From a checkpoint of a small mixture-of-experts model trained on Wikipedia.
Training: a variant of Muon for the experts, 461M tokens, 5085 steps.
Below are experts of layer 3 (counted from 0) of a mixture-of-experts language model. Rows are named router (the router's row for the expert), down (a neuron's output weights, with its number) and show model dimensions 0-191. Each number is 128 + 32 x the weight over its row's rms, rounded and kept within 0 to 255. Numbers have three digits each.
After each expert's rows: a language model's description of what the expert responds to. This comes from a sample of Wikipedia text that the model never trained on.

# expert 39
router:092096099166153092097158159094160156093158093091160159161166113162157163096160093148094157161166090099097179100155161158160159096160159093135163095157094166152162162095096093091100172093160163090093102095163100157160149160093091161169158152143157160096160102163162092167095160098094095117161159159157163160161096162151151096162159159163161158161160097103090096107096099094096147095158165154094094161154162090095157091089103093096099160093091093097165159169159156164158099163096095156092162145160093154160160159160166099167099097156092167156144100162095124152097157100093094096
down0:129166155101103158118111072184114164129057100151093067090121118148102134134139135149091146129067097130098116137102102128050109160078160145098131120122131094130158096130197077109155155110138170088090114168110121190162128110122106061107125134087130140086122093100142146130143170136117106178081113163090076148154153106133136139135157091126129220133087187043119153162190155183115122105131182148095171083073111132099112152139072074079144066109149170195088113099160179119109130134169108142132135137142137156105164195157110115136133138105181138133156123139091112135117114056137134111
down1:061160154108114076123120184152142107138103059040038133127046163127101098118144094097119106144166121136109100099122107164167131213105127144135178103154114100152102122103117117130100119164075164154122136137128121127166103095134130110161123091144155148129093035205146148176120143168100161110160098111104192157159134196133104120136142169115107091142144089128115122131052156131113116108085177125143123169126189101142128128152155107189150151175128077113157126156095102134120156146137168169184151119124116109126180125174175174103164138161103131153152065092101095099159135120178098154
down2:118135127129137090109099100141149137176105082074086124076103118106187146130119176120146132025122160124113143147078127138164110156170181130138111115133091170087159127151132117133127115109162095119119131121100142119068148055139200108109129116165126194137126146084166151043127119094132154106109146103178120145162141153146148089113063168153138101171074105124180192171165112112191084105118142155156136166105193099130088106164138141083193102099088124114108096134143192137106130130147087074129113193107148121141069101199110156101128113200103090144177130110096166132151113110142145094
down3:093123126200151140110122064127169094119158148132173154121036101127118130115175159140175145127067137127086113121114080082114106136096137172127144102113129105128175119103101134121176120141133104140187210172154129161119129189109116139137148082118088130101146152132099079179095150111096130188142169173127122086078196137130063033124162119144098156158093080088141134103097166167113091129148099134152174115202105169144191145074123116174140181111126114095099097140171093102145132123110136090116097066110142083142143181122168134166106138179182141145133132140118140162119180174134119106
down4:187139133101138089064151092142168122157142118132088090074141150089140082180128103125097124139078144067126125133152128160111162116149070180139087145120079141167186156102115094204197129119139089112100116169143159110155164086096168150140115189084127109166173099161127091158127163117129158151100129127121111143041094091134113134122140155122136164117142125146112121086103136072157177107142111082170138131115177143150096055093148151160146141120131170158074070140123178162107090134131160150159116077168120160126202130107143062180165075100135150148138155184087113106206127163111112135
down5:091126152093124185067080132128132098095118103101158086151170119105171099142093185175130083104106134173119125154125160119127114110151155075143167109142101041171137181154119148121101116106136089108093155118076122193044200128135093074125175060104121118148119197113177147131148141123132118185096153170059134107141122106128131127114140140160133097160144113118164164148108107079097161100128159130137155147156171113046151094136113122130137113150062145085087124183113125054106089155146098075129132174167117091088085110116135087083149136142142123092063104159068150106136106112129172121
down6:091111145113115107122145127120114117156158129092105102172076108119211147133126108145147107123118179116103090097167119104124147104144157122203041101114075068142146115143211154101064133149099154128080141109148210130132056116079144093173164126109182119122148085155124132138139126142131127150144139131107115099110079134163115063152141170171107105164147099159105106123092096119152146075169124193155120108123072125140101182143151137091135092159109190178072136077143155148125124149163112115090073092124110083114130125070163188145093113101145119169172140098096181087169194169098111116
down7:162127120143145054131170092168137159130084124123184145201168135133117118110136092156121139101138164111119101162129194117109146158130095129179143118149141095085100145126106189129080084152114127025177164067155135111131150121114154102107113112120142112099172136088102130100128100126113132143108135096086132091132174137113064079143119133103138060153089134137097123093107149081125070121142129086103096136151109169123111082118124128095136162102162153179090067100148123190079171087075113112119108139058093160179158132125196069073115122131127145177140127059082060114146172091148081163
down8:121104120160165149149120106087124113098087036144154121113110067139142111133180085117109179112109103119122122123123157119176242095137164152057158148075165135114121106101132171126182074142104134126097145138113160170172169133137149125155171190159104104121129112151095164124104163145107131107194119139150142136146160114175122097112072128063150106170075118087130135120078058100115115165201118108146157166131118156142098069149092154192144081092153149080117171112080117128146156112157146125145155179134133141144099140090110123149168206111061166127108124176115122121171114110155096071
down9:159093089109104123099156153089085141114103078111163102164132205112050101179125154158146146124143121167109114185078102066118113204132129193132097140108069126157180171137132133125097091118118076125111124127106067073159119152083173143144130085104138066135135071156163153116092119140155124159145107169068137090122137174137077161104145087104160093088122151067149144069113094146121104079164177100117115115158149180119099090161114127151121095131102140121088116102132142139085101123107142149141079105138152178147099087131170105087114109114037161118117097142155066164176100128071149103
down10:133136156133145134098190076139119098107209082119098127093169125184122136162067129103140093116123116147140144122082164149124151138167138128112135172192100092104118093153161105145143168148072162161098158170148153195114083098190146135121123118136111140140160105167187150155143091069121124071161087127113110100135098116115132137160148121083135054092080129081119094171107120166110105122109075172135060129156214090057086155103166156136101132151142096153123131151125101132119175130133139168143113097082129104180097182169082162116140061133151106080091069092101176130115150156088105169
Description: Reporting verbs, empty cells

# expert 4
router:095091098160148092100155163090161160091159089090157161165160105162156164093161093153092159152158095094095178101163159164159161090158158094135155097157094161157164165093097099091092161101157164091096099092164112161162149156097099166165161150132162159095158102163161093165096165097096092111160158160161159161157099160151156098162156165163163158160157089099097098111093096091090151090161160156097093158159159095101164091090097093095094163097096096097162160162161168160159102166099098164096159144164096153160158159163158097165095095157092164156144097162094120144094163097091099093
down1:148198184155084176106121100122164147131119141135074122145159152154165120094066140090131143185145168173086129082107162152154158111042132150190079118060118158136159184157091096153140146099130135124105203178160147110138156074148145116186144180117114159114139128146129166164098099128074120139132114118109107135124134102090132131092141118139114134089131134131194080178090109107092157143159097137154109032106119080115127145119105157134166118160174153183093174105122131177132110155178098215177117100083103125180120170119181094140131148120100101119069135111143134108078110169093130136
down2:131100125161141117178105101164105073121094104118131133143130109080139124093181110186130096172118130139063209223142109130050125159132100135176151129178176125187154102116150104119163097147080171133146142119108106139111104149112146147137130175153135142145115138133105113151127142130105058127168139171125107131098080129225140062105140100132137142152127144178140104116145125153149128161207120118167090060065160168150118145147175127157130152079118143117128077116127100095135103119167173130142079159200120139105147080157117136124071114137092104074114165148145090128161130188100220103
down3:142194111079101110103151143123084139136134091099153125080101138156102105119088161099123182112109159099118096106128129078110136123078163098161167167117128123179168105129064157118172160146135158116104097090121137156073125173218098160117090202103157107177149139152135151107167174070169115122050135158190117153129112099122102096147111170156102129104107148159145118139163141152157152089114128156103103116129094164095089057147141165084129106155172184123082101076166113113081128144146174072126148105130147114085120142070165091126071185111216132126167121149158111079114175109104132164
down4:113111076104091101122059168077075095183163037092105091126117100138095117103143143134143121161165129141095137136122118162148119141142129108141126116094075111151132171156156115182100139135132063143061125109166120101199061112133147122152126099148130102151134115094130154125150132172153079107138171064138081127029157122118128148145136107123154129107138058117162163105112104116137064110164090105205132113113112161061117147185103168152112109087115158098117145187122196119087112158157094105141156183134118188163092127150112156157134188122155140106100148171141164183122159139169172088
down5:175156107146112171171151079167186111145157197101097157123151097081092114130123135113079154098156103118181087133137124168172126076119138174162134146147142119087113151122072091151089106170140120093161150154131123108159157139171107082089113123122125128166176151105094180094130116107133155175122098129158166180134112078120140096135169145133078103113080090121090122083096156095089143139081120164116101212173132144140118193187073134127149126126124165083141172181181103129124212114193144098096128091140080144142148184181123087118122098193089095109079167159112133102132077118147159148
down6:087127185081108125178102116148148112127138153123054098136127099056133037141128163110104131181113097129142149101116049159091118150163095116171182075106103122086110149129154128135155146053103108065128144078178156137092124128108155180142166116160118118135136075169092124080118109089125101125156166086179140136088073154136146129150179091116165166134168152162177122091183194128132104114169137129148037085141167125138137118119097108138106135119160143145098134105130171147168165114105117124078141112152063114157131162075185104154074076128116146112160124079153124144098127083098109173
down7:133120154150116167124130157142148139143175192122092189154126100120183143165123153109097136150126107126124139172142110120139152144146122098199068136108090138122149113123193113124196076143190152118146104126135105142173121096165135084174140130153091153183139117130147127181079136097142177119092094138151128148106163130087133145140098107148122195173047116124130086090097066126123113089120129123120090128104103129082174129103105111068106155126180115195072249067170091090129119125174066097150110122175120115144118145150058154162137111118077186120106115148140119134073175177143128141
down8:133137133117192122169106131103071103123081157122120129126148128146142081163176085170135129105131141110107054135130161080224189154104131128080098121151170091125076152093091201164090156148111059109131151168077095121151091086104160085165109132134125131130145123134160129134105172103146137091080109239123154105142177130095106117131112117176104132138149081138115179106141131096107124169110118093104081047122155108127160107082172101133151173087065167125113093111098166145103201129098115150087086140164122076120120122120147162146100129132141121109094165078096092165144144111153117191
down9:087122150084123146114116178150122100155134150131120196106186143081154149126112129127188151129111127176172106144088100076069109163128087112139055151139131169131134164086115067101085179165074213092110074139113125176141185161142110125114178164095114075106178137122151110118173123145115098138093141143115107118135108129119096109135141092134132084109128109084126116121160132173177147116125196140137154045081152070106112215101170164091149095096140114119126106182131111127121086154143041088135113151096159149119135074067098094127114110082107091082124163155158095151146139106113104090
down10:175148102171146159146095123154093126127097105063139122126127121132075116096105153110116164101138169151075088117118115101151150072143135140083121168129184083180162118196167141096109105142101178069169100113125144121129108113148083137171120105093055141123121162117129139149142140154154075101104100147118123104107107135138118101136128102119135108152130190161089120123123114159118093118075083085136122203123157107123142130085068182177107077047066124224152101111108141097205189141051179104146142111094139144113094068139132096155103066136172066161161106154153106148130144100114124144
down11:132113129174079157143119134104171050095102168164061123178123118053095110102141194151140109158111122142133105132171111163094115116112117157157142079170145156136138107130145069158088143137156106122018104124089077091107135177101138162065159113155120142125114143127075120122178096114167134094091087122201151140126102136113124049147150154155138091089127149113163114066152187150047177136137126161091128113133152079135115112186136180122102160088130104125132121100091139166117120102130111120139144095121108101085094112161116105110245117109155119116163115099153077115119152082151117159
Description: Table cell separators

# expert 62
router:095095094160151093097162164091163153093150096102155159154162123162153156089160100140096155159163092097100181102156162165158163093159156094133158100162093169164155173094098107095090161096161163098097096102158099164162151161102096165158163151142159156093158103164154096161095162097092100115159147162160162164161097161161152091155156161164165157164155096090100100108094103095089157089157166159091092152157160098103168094093097091099089160099093099096165161169162162162160097167104096159092159140162087148163161156159161095163090094162091169160151095163091092133098162090099088095
down1:113142134156123078165126139067126152103151129084105160141122176102163124128141144080088129083065129106128151125133127109115063151147084126177177142124177197126139183106147097106098093181087118165100171108138143164148151139114151139121132137132118116111134090181120132116075155109147103148075134123157081143153168142133066102072105108136098070108086072122138144132172131144148180106109181140090163077086122201113167170184080137135115151144090073106097132171129084086118029058157098103120021101157120137146156104115116131089108106175103148108110118128131138144125147168149084177
down2:119079089112153097141090127138099165090197131108180141114146147116147108128134112022123069146159082112140145094150107095156089108173145107107054130118143163174084148135135134133140144134139149111097092101120134152084181113203142097090112174158115165092140116161128146102124096089133128137164097199159109151133145153105124047153077120131150149130105164171126122090132114182112119075164102142136143129143098233167176158144145134116070143168082107138105087141139164121116240118143096110195115143100151118172081145183136107098098145127087150121176166180131119149136096113104110127
down3:090110139189124100151106137137148158129107154076115098109145186158157176142137127142063153140130090183130125142135097111129154165101120161094105166084076110168182133120124122164139178117143166119106167156099111195122127153079094132113034106135117132156152096126172111158099062124101136162106155150177140091117088161166110151093102146165098074134140081127150175126105168110161136149104087123163169133101139079121119091168090065109081087090142112138100071080084089139183111106115075155128104063106130141159238160094119110158064068168116105119166154142144112136128137140166167128
down4:139159081102180129178128093149120134082138107119191208117099135096149142122128200139109147060108090166167104132165148098123138099155088137196126100091075077110127097179097147119127140136176119151145128135105114113137120148105127156113107173145154076122120144119114157130140141105106100172137127070173184157148169182170140140158132054054121055109082109098021125160095104171087147102130203104156127120101162128144101082127163125107168119085128112137115086160114069115118149099074169154166144144151113075161138084100129135087151089075152121114133174098133153115160131127074124131
down5:124117155137112144116102171136117148131193163131165146158113098107132153135111141112111129135087155088093160137112097100064097123145181160139104138072136114158121145060168107145115105140113132185136136164160130108151166116106150168106158162155115100078116156139188140077150129165085176101172126094078122162166100151107137048119209130092081067169135101179109125076101156113120089091171127148127120184117108133164123116065200129095178173101088174110176138129122121134147179210154108135109191118119108131077136127098175184149121182106156127194131126070131103128088129073138180131
down6:092083142116140159146098152124111139115179085105142158075121090110143079070125137150127099115102126116138109126117132151099071121145056135091241095125116145118095173052135201092071156133098093121091098148158130109133089182131113204132154143161107097098075163100197194135153113170090150144132122076119106154086123126147125145133176139114082098136118147186173122168126063104146110109142122133114134052156113142176085177145205136140140123113135133124124077181105113074092155131133152121131123147113080116120099071123187125156153116120161143142110138124163096175102126073133170082
down7:127128084182156186112088148134130097162136187135090073123176113111098110115146151113084130126086172129102057090103126100119159133163171081200081119073167157122182128138160120091096102153091171090091146139133141119093108104136149152156178123149113101106111124092129141181128108099166115117080186113142101091148158125058126132124133153137089173130175129091163150110169158086091157160128129115085137151119175082145120128184162108182140091184098107103109141109060187151180119101136166114201163102095137105102129120108156115165118211104153120147067074106154190148090121134089108165
down8:169085155122126186154113121123154138113103064157091092083073167058098132176133130074113138167124125119146111121150092141184062174111119143112158188120089189146131152152159158078133117113116163123122117075159137170142147124144178142118135139113124077118113110176129182129144117159093080105134121169140113138098097123148114181188139059104124156106123087129151106196207130161099161130124178199152132163176170171103141057120109097130205137104127157157117156124134129070145112162092159165080079111152119167091190185089105127148101158104127137093132157120129098092074095142105148119
down9:135129124164146131099114158106186135120228176112092042119162106120124086114114138095159154164105101126131114127091069081138182114127134178111092150112129151082122112091116144118073134113113106162107149125107116133208124078092123152079090135139126125118159133118117103117120099109168112107080157144117111147150142137090126147159122076122064223157070170171135142131086107109131156130122059090143125084126123133177129096174090086152104052135122144134177120145157091108099120159102099154104161108130164046135166132170105183162193168103177094109130123162111103098096078106183178166
down10:116106104137197159128067136168161162133134165079182130082144151097130128172172085156095128147095173103072125200159113141132143099134174097171112049122167098107120132195120071113158066129136110119135155192111155149094134133088145154167135124127080083108144126137104115104089091111135131139115074123180159161170182184126158113063164063151144048142213107116127117141112130140147119110114135168149079120099143138146116134133147125072094091182091164079116123135130137103121132096120109130124167156146164090121087159164132142130182156086077117103120136131151110098055116201170139105
down11:090064129136175128064105136174059102140127150088117101152142111143125131121084118150122122138158154144113110177159142111127112067103109129121127112117135159138063123081163106127084115140076103171096159119123124109125159123116124117145135169141138054054122145119127086058182169066103162090169114163090102078060105107138150099074100079145127090124159106095155149161149133111089128132138122031197132063129134090163148128089116041155123136132127139145112165132145116080172090119024157100124091120138167133133139129123153174143133156096119150094150115173153138079180104084157093115
Description: Opening brackets and math

# expert 41
router:090092089166150095102154160092161159095156093097165159162163108160158165093159097152089155157165090096093178097159160158161163093157158102128160101155089170159156163097098100090098166101161164090100098093164105157164147160097092163161164153138166163101160099165163092157096162096101097106164154163160160162161101161155148098158155161163160157162162098090100093102092095093094157099156159155090093154158156091105164096085097096100099163091092097098158159169165164157160097166095098160097162144163098152156162156160157097166097095166096161156129097163093112147095166091099096093
down1:108132095137179114114131138138168082200092217148074178164144133129122137108133087142158153162117164117115124092123139100114109124158133178114125071118105114108214134075162111120163121145161179195133144130186189121096089066110118088074103062179107102125101152135090132096085141107129136137132200098151128142127182162179136121151105156090098134172192143118124112122073097117111091111099173122125196158082121175138133149173122139156144109120098086150064098147114151132065114132123110123135141115159091092128119114143108080176066155114138167157128139088156105084092184061094127124
down2:131087133150068167115115141112125138125124101122148069073088179095118151071127175074126097107107149142126150161107083137227070151159089154216111127092148061119122151097061095139129164110111117108115160139150158114142073109065113166132135154174116139159074096083139084203100170172144120135090136194086203140128119139186122102142141092144125117113103072095140106154136201142160116112101124097085157180133115161152119166171109127071177164094117147152140144104185127115098171117125150153107125132121107166147149132172126088121089162134140162120116066106112135128122080091097106156
down3:089142105101093125091106168107149135094137173161115113155131107162121115129129066184091148157118118118107149127111123173117085140149169182160152172128147112083181155051154114118109166069098164133135073109136186168148115178132100116185084136157117150225110141046156127197117131080147094099114100100126132110140105163050186098092161114108114144127129127129109100130174181114135129137165135205139073145101145122150147134145085104158098076125151115164150154138152092126138136174122129109177110126139137113194112115155136127047069200148130118201151110087124151111090136111157078116
down4:087097064090094120115178155225129162138137100147121090163116089081129093180136178114150188162143096182113122152158130102118140125127075177044092141173097129102148139158124126098121102111087120107153111120213098066094083132132093115117122115129126165137150148144165074117132160149148080060134123128122106108160111127111156162094107151101144109132129115102146201144140142078136089163113123149132083119124103152103166099129139123045153081109093153068067186155108143115131105116157111158131110175122144083091143153194099107141080063166129093154144144036122113123137159147108162142
down5:100079165157115139132158131077119174102126176148140133127139150127083104076103147166149162121134155116133115100135132167153121092080121152139091123141192089116162137109162123081076068144147144143117153135082131131148126079141121143124157166148106113101135077163068159089167106148116215115156112176110133132173034071087147157135119104115104140136146177172112179142070111143186184164134152102129076147110121117147136110064147115106140133177075114173192109146152193106106110107091110081117120137206162061117135128188084129115181116136089119093038113110163113131074116132129100148
down6:098167102161085081125167120114116104133125155088119162117100110123105137104118176158086109186163176124106037098142173147156161178118132138079133095105152112172136130164131117141124114173141138075076119114117130136147135172192136114116133137099177131153117131144136162128173078148106110135105132075095159114157147184082157128131163155104121120074124088071171132163089089078131125121107137134089089107186177119132134122056153145070049090165163074170121165127089126093164148144199117079141103104097143166139039137114079109153128119119168158108132061151101138061127157110132191098
down7:142109090161155140078045134132096101127145090186180119085084170145132118124146064119182135122155109148100086093187051172105110145127147116113117190157152083122120116125090135142075098171149086147130197161098175163099111143166139112112129152138141183149096112115136133110145155128108199157050176104085135084139087138197087137138144168090156120167176112177110174124098120168152112142183155097118145169116090072125082165088129138076113097140155118075068182133146125160112074124100067108127089096097121091134122080095109146124110170110114113084138146170113132113148146127137095148
down8:128083119030128178118166142114161165152050124120135098156125109144137143107106150095223102128111095113093142149143044163164075160134103149153147120129133150132140143087073085136116098108130107138171066150112125105112184165109107156140190144135157123084174159127097084086109104220152078123179149068111098103032196165116149117088100141139138121067171151134180115158159121088185072134103110096096173148137116106141098127097086133076103124135152152084146108127191165107087117116113090112160143121107142132143106121145124124130152080116146161100109127095128111155124167124156132154
down9:126086094158106154163053148073185115134136138144077123119095149085124157118139099117113132157169174100108179163166138127085159193155099122132098182164141082132066118142120135090137170070157155095122119115123139123155086120070099141078114151110108142083107111212097154151058148029111079099118107186092132126166134139168128156057120104102121177118118087127174132151145155089152161080131107084101130131138150169152139084096107109165083165116122076097157177109085103176091144084106125111121136096154171126145071118105140108110148132147114094158157088101171073123187137099110087126
down10:164120084189095138040117130099147106127127066119094171135208102117131161139088144076123116144175174150073106130130171120101120112110151112125090080124133140125052194141094133068105115149122148132132118129143127140102124117142135144163184089137185176114165130122125100152146131156119105114161140141094063150127153123155148180093117139127148160118075082138159137124128076121191161092137101118144088097139120198125066205115113121106184109165123142146112142140063168163171073139119135148129088110152086080103098164087154083135061130130167101078129162165155125123215113188134096140
down11:123123121117062128130148119096084126216174177212111129174119114144201129128145168136174153107102131175110159160140165130127164136180120154147144161100113110094131073161082185132136152120143192147125159133183100105100100084154203172148125130130197131139144151133122121123068161139135109113138173151111113155101105159185109134162125152120183136128185114126127084120131161120086167144183119076110146182087187134074126127118162121093105192068124176095161128150112171127053170211116120123128142143128113120091075157093087173155108102084129154120113150143104119144134144067118144103
Description: Word-start stems

# expert 20
router:094096094165156094099157157097161154092159092093155162165159098161161165092160099152094160162162092097095176101158162163163162096153158098129160095161093161150161162101096094093096171105158159091094103095160106161156148155093092165165164157145156165096154100161159095166102163092093105115160160159164158164161100162153157092164158163162156150164163095098094097115100096100093154092160165160093099159155160097098160089095098087098092162094092090099158154173161163165156094164094094161091162150162100148153158159161157093165090099162091167149135096162088123146098167091095096095
down0:126097121114146105091142178151143115201085135092150149122076159064167133068121163139185127118145162111073081156136126114139150134160120179112104164120099153149118121090134183120163100138178056068101175124157108140075075118126104082059094075123037073147119136142083165071093135159160085109130188102129110092084151109162171105092062169114119169095175127123112174107121151167103164140117149072101137142141133097088101114115101106094142118118104146118114137102132100133109139093102144099132122141157173075142104091153158129196073140109100170141108071131141115128113140190082161159
down1:121141114154155192162100080141201103111108153160117110180137145097139069154150135139151154145109119122135098099091083160115091121130124165081151135114079112087151165100118111167174157137149069122148091117093093102117130146133123160126151170115102140158138081164115159136182126144105056095139157177177090097127118150196139142079123152110163082080161091111167115191100146087112073091104172077119079122142173140092083114134135083140164166084114134100151138123145121114140108168131130100179130038096142077136203208150122115126193161141160096130071114110150137116147124124032113127
down2:137140135192097092094154090179149099082127150127106080102126205131108132145139154141107169182132133143137072121098101092134103106126155154087133165132126116061120157095126073155106094107229139143160134132132120127067119112128213135154085075073165143159112078101077109189126127105090088129123127090149195145110122179119076086112107123101116082120105083101134094084145139094139117142189136126116121093104079162179149150160173084157045123123119178079109152125185150123145081116151126153184129156126075184119152142134131124090119163150111097112077107135184112088127096147101158118
down3:130146091185134202166125085102147136103135094145058093137056160113090112103122143176130086165079150071141117140171147111125108149173150146092182091133123119098083112139140121127067127129108148109150102120146137100159114159156121101171145175150111152128083132141143181131099081117151120143166058136102156105177144111103137128113143119070143121160137163055152090169130132086101083204083092110196162150154158105152161127157093129110143122102137116099070164110157132087168070122121103054094135047160119074115125149209086097168140125176127166172081169116147130131106096155135152125
down4:161073114068106139099095125097152117148037152160077104125093088122107127178085153163149166122099107141060125120132130132179162112132127111135124140121145123147174101098169158074230182168098145137168166148175146122075199177177085125129135131142111108115095067120167125166144145154138083135131153150100147139142149110110141165097098121119116144140116143171102104114143098103088128121155087185117078087110080126110167190084141118130127163119150141168161061078126157084157131096117121088144144127121089201061122101134141134136117177109158140118102123132131119086075175167123098030
down5:136125147178146096038146086094131133124076163146045134139140131122159022129090104125152174200125145100158096106101158062107149096079125186139121057135079098074071090109141190146103077152089125128155131128128159095129128099120143142170133144116048103122144151110135129129160127141161135068177061083131152139116123100133080104169108131185114073149116147135115167159123101161112121117144102131121099101104116118139134096168131141167140116172139138145135161124128145121103105095160132130105112125154154111186065139157158090152138062122075080153188128168101129109117054174114139172
down6:142112095138093135127130072117088137100140129078117134151098146202164101087159225060083132075152118131076150092125121110094135130129118104143098137140171157062150177112086158185111094138159116149042192158133121110117110152117147146133173090176121151115197129106096189076092139172093148148171156182118146087101084056114078163134117161136146150123131112139086144177131100102120116106147129093134130140112130101100076111170115136148159063110126125148110155143093104207124117120101135145081133115149145078141145096099158163171139079167087164144184102169113109173130094077152165138
down7:108159089200122162109121199116110162124112126109149079113135164137068076085113073121101162183047137083083121126165113137152183125130188112098094113128180138150121082204114128101123062098108121146160108112180109169057107093124143094079110170113141119166104124113124179123136053160111139139165101122097112130130104119166144102130148200080089153124135100073089139109103152104144102150119179140130174189085120132077077168168108096074150140165121131114165139068155115139063106099173094079130093085117141092114129125101139123157112148079127151137143099114087094138091110110170135121
down8:138102092101126126139141161149126152089113159106160139144105104106074109179139127119084114114137113117144111149196159105143125059131136101142159182160157115141109167163123103102102126136136135142126108128139166042141096124145137168153192138115133089157144070141101162127151100120123131112116122136122148152072142156145113137050194121109145080194142122136130173165113100128129129102161088119234197110098155133149128147166188151187029140178125161105121104138122113164118157151186125165091135181111216153153195065162139122126197084103118111164104101146130113118082138071136098164
down9:126121129122089128127170179091075123128088130142142137123117115104163136157129086126150134184093173055110122072145077119108089089176135152124136089145137139101120166138120106106090116110116099165067106114103182139095199210157160135084096114145111145098115101141175097159077183079162103150112102075150130162103101091111118165190158148085130136142042129128073124127125115115128117164178110130157168154158099161166139098068135165110162079142187115116117165069066087112151103138131131090070120158148178076154156100104125084155136176122092128093118097127119175115091184103080137186
down10:110141135179087128150066148139162091120122140163117156082100125131139124093127078125127080094102125085085130137100130114106075167149108115080122135124145181085127122087081157167145090077097096123156159115106129127164141199154132145154152186100112112163137114098133086113120076073152138108138076139162087128085108179091100136103141092171112147142133138096121051167074083119075127112125102134106112199154098105069169140120110169070180166074152083083070104078131142118087140118106117151100115059073112193121073122126076153133123155041123074153159127168146128128136081094146142114
Description: Digits, chemistry, math pieces

# expert 34
router:090097097165161099099156161102166159089150098093164161159164116162161161093166097145102159159162083096098174099163158154157159091158161101141158095155092164158157160098097102090091163102162161095092099095168114159159149153097095165162161158143159160101159100163159093158094159096096096109159160162163159161159094161152146090162159162167158158166163094087098090116100098097091152093159163158095095165151158091097161088090097091098097163091095091097165160165154163168158099162095098165095165147162098148163159160159164092161094102168086161156140099160092123144096159098098095090
down0:222147092105143106108164119142125101110092166144182141087110148108146113122086124074129229097119152113164142116053093153090167109119119136121144098105152144147181110124132135162157125186151116188085147134158157112150074159104100159088083108117145091123100112072210060176119112173152156092083143123099047159134123132160157087072081117114158148094128097156134116145148187125088148119166135116137155137162098146139159094060177121122084160179147104153138106115163118168123121102108095118144162082144110165118112144128192150115082125120137142101186145149121188142122156130188083157
down1:141145179197133097138173177077120125083101104155126214123076117140136156100176162154116177062154162128133155079087120069136144094093144130102091150145098118121144127170143153099171150084168125135101143051106087127105129115093125165159161186209161121120165120105118156115132099134082125156110090190105098121077135089076140161083127139196190065180135115143153177154134171130185068156156155092146131115147116103142170145153134129152140112116151146168134095149130103073123104081130131124154118131170113130131117126145170183135143045157205178098113113146124121144113123122103163155
down2:108103158148113107115121174122145184091081155180080214146172134163150083145103135136123113136138070105073103134148119127039057177100141173159114150087073145106179109118053119171151171126152155135151183113128079128155135190153151110163126109089154103109126141121079153089163124156086137159146104137132115097102126178112141156152087123133121109080141166099095108091150109167106157176140135097122148105179107126120124072085141109108085096149114140141118138158176145079062139101142127104146080126223138075147179109136129167121089103097081100197141120098097192115127153135133088124
down3:107126125142192153101093130119127160112153129135188075141065113115206135141087110174073108111192121083152168194168111114154145121136111147166159155123158140149062136110170186109182116141124106127151152147109089139125143071136092136134080106132184102135118078152105094112091178121099132148053146182144121142190156061139119147120128130133147146103097102164122127153110191155176111120145195080112121153137101119100094112149114085131157086050158078164112088148140099115124090065142207096120108165094145118171112110127153177064118119146128105141112143159145123091080079177083115134
down4:123133135147139171105143161068119105104146060146222128138176142128054143159052179152128156096117131100171168127122199122150121079145109174149159167160078082162112141097150148116161116132129069177126127121113131134101188124111105154070096178104158148129109134120148222146093132098121142158068107144104146132172145172100080143154131127133107109120184123101121093144075101126123138162132167151115109170079088141102088099139092133150015072146134099042145098109111108102096121116094138081121163155105130139106114158091132108158125124124126173166133107123088105100189143145094137093
down5:168139158115093172127139114175088143133088150075141144134154131129165177137123134128132131085116065178073102143143138141105127115124146154096126120117172120075082212081160113078176119131147181121092101077063139119087117113097189091117099091084150100108142175065146108080175157105102102135083159146155088113229119137094135162174153139107137149146031109136139080148165125149105190128087094100161102111127152112112142143117152110151162122135129112133082069175146144170125105101122127109133119125112165104158150120106175123183158103056149069099175183145136105147084079151161126148
down6:148102161092153146196121150154105080063074128112124100157037128128174081150152197134107169147135148170147144156160073173147165143134114130102118100090107154080154146154100123114158113147109172129095138141143112192157130141181093108078101103163202165178168205088121061106156121149084108135094068116155113168096120152155092128144076154093141065188095112134124062110138120127146159109123114130090143125097122153053153124107137127114136130154146142101144124135130106069107137188176105165118121092110085140080172171057096116114100160172095130150164157146134131140152113107150118173
down7:148158135115126113100114103225134099105158136093172123150140161134066150153076075150162055126127116136102146072118116172101084146165202063146088119130099137115120093173152126160068096100055101177165080118090173121123059089126052135118114121181142151111125170132150151119108172104156095104167107129147119183109205163100136125102120089132163129067165116137098154122091106138163162125122140073186148099108159140080133077107120096108149120143114113090128132133110142077125180133077164131161139112101103171076132183127105176129128156137117171109117082114167181141174113143146161139
down8:130125134144186111176143129146122080148135106136126188204106094134105109072140119146089131189113173124134066111077093087140130084138072133149191155104127136119153110160155140161125131164087168115148095130126168103132114173086060169106095153169115176147085088109134154175148072158175080126150188180088152162126172123160100083099145126109165137142171147071120083100147127164121092137131102110134098150122122133146119094160117111087163189134113101149119111115075163126132123200169193140093116117141123186134083086125072218145139112114162104156216138134105135158149102128091108172
down9:160162102153131107115154204117167133050075145113132139164039126096096116099181132122180145145088123115122139081128104107215135100130251139130144103147161137132120151144116105117099166120158114134193160114115158108159159146111114140137106137099137213157090111119124149121157134108115146221109129129114071103108142139103084085127154129088149113101105135106117105121152158116140135161087177176143088203189126113145127090130126062093115129135141161132104133142047114146052145114130054139149138070104140137079155106081092096149142125137145097103099156072113125145146102100135144164
down10:173103065129117144095104074107122109140092093128125111123158160029101136093124083124105161098134089185188065154096173124132190154122130110198121144116116096087124154192129101150113105134092094106158099103185139137122142116098160152174143122100137107112136136136123118118145079112142085155152111160118094123150144114090104178168096090123151096095142115151135191129160077154125101135126204137108121133122143097188146096126128192096108075131092105063130170089144126162158198140140121095130150172173189160086137121142149206181205107153109148109197107139150097126137122121118190091
Description: Table cells, dates, death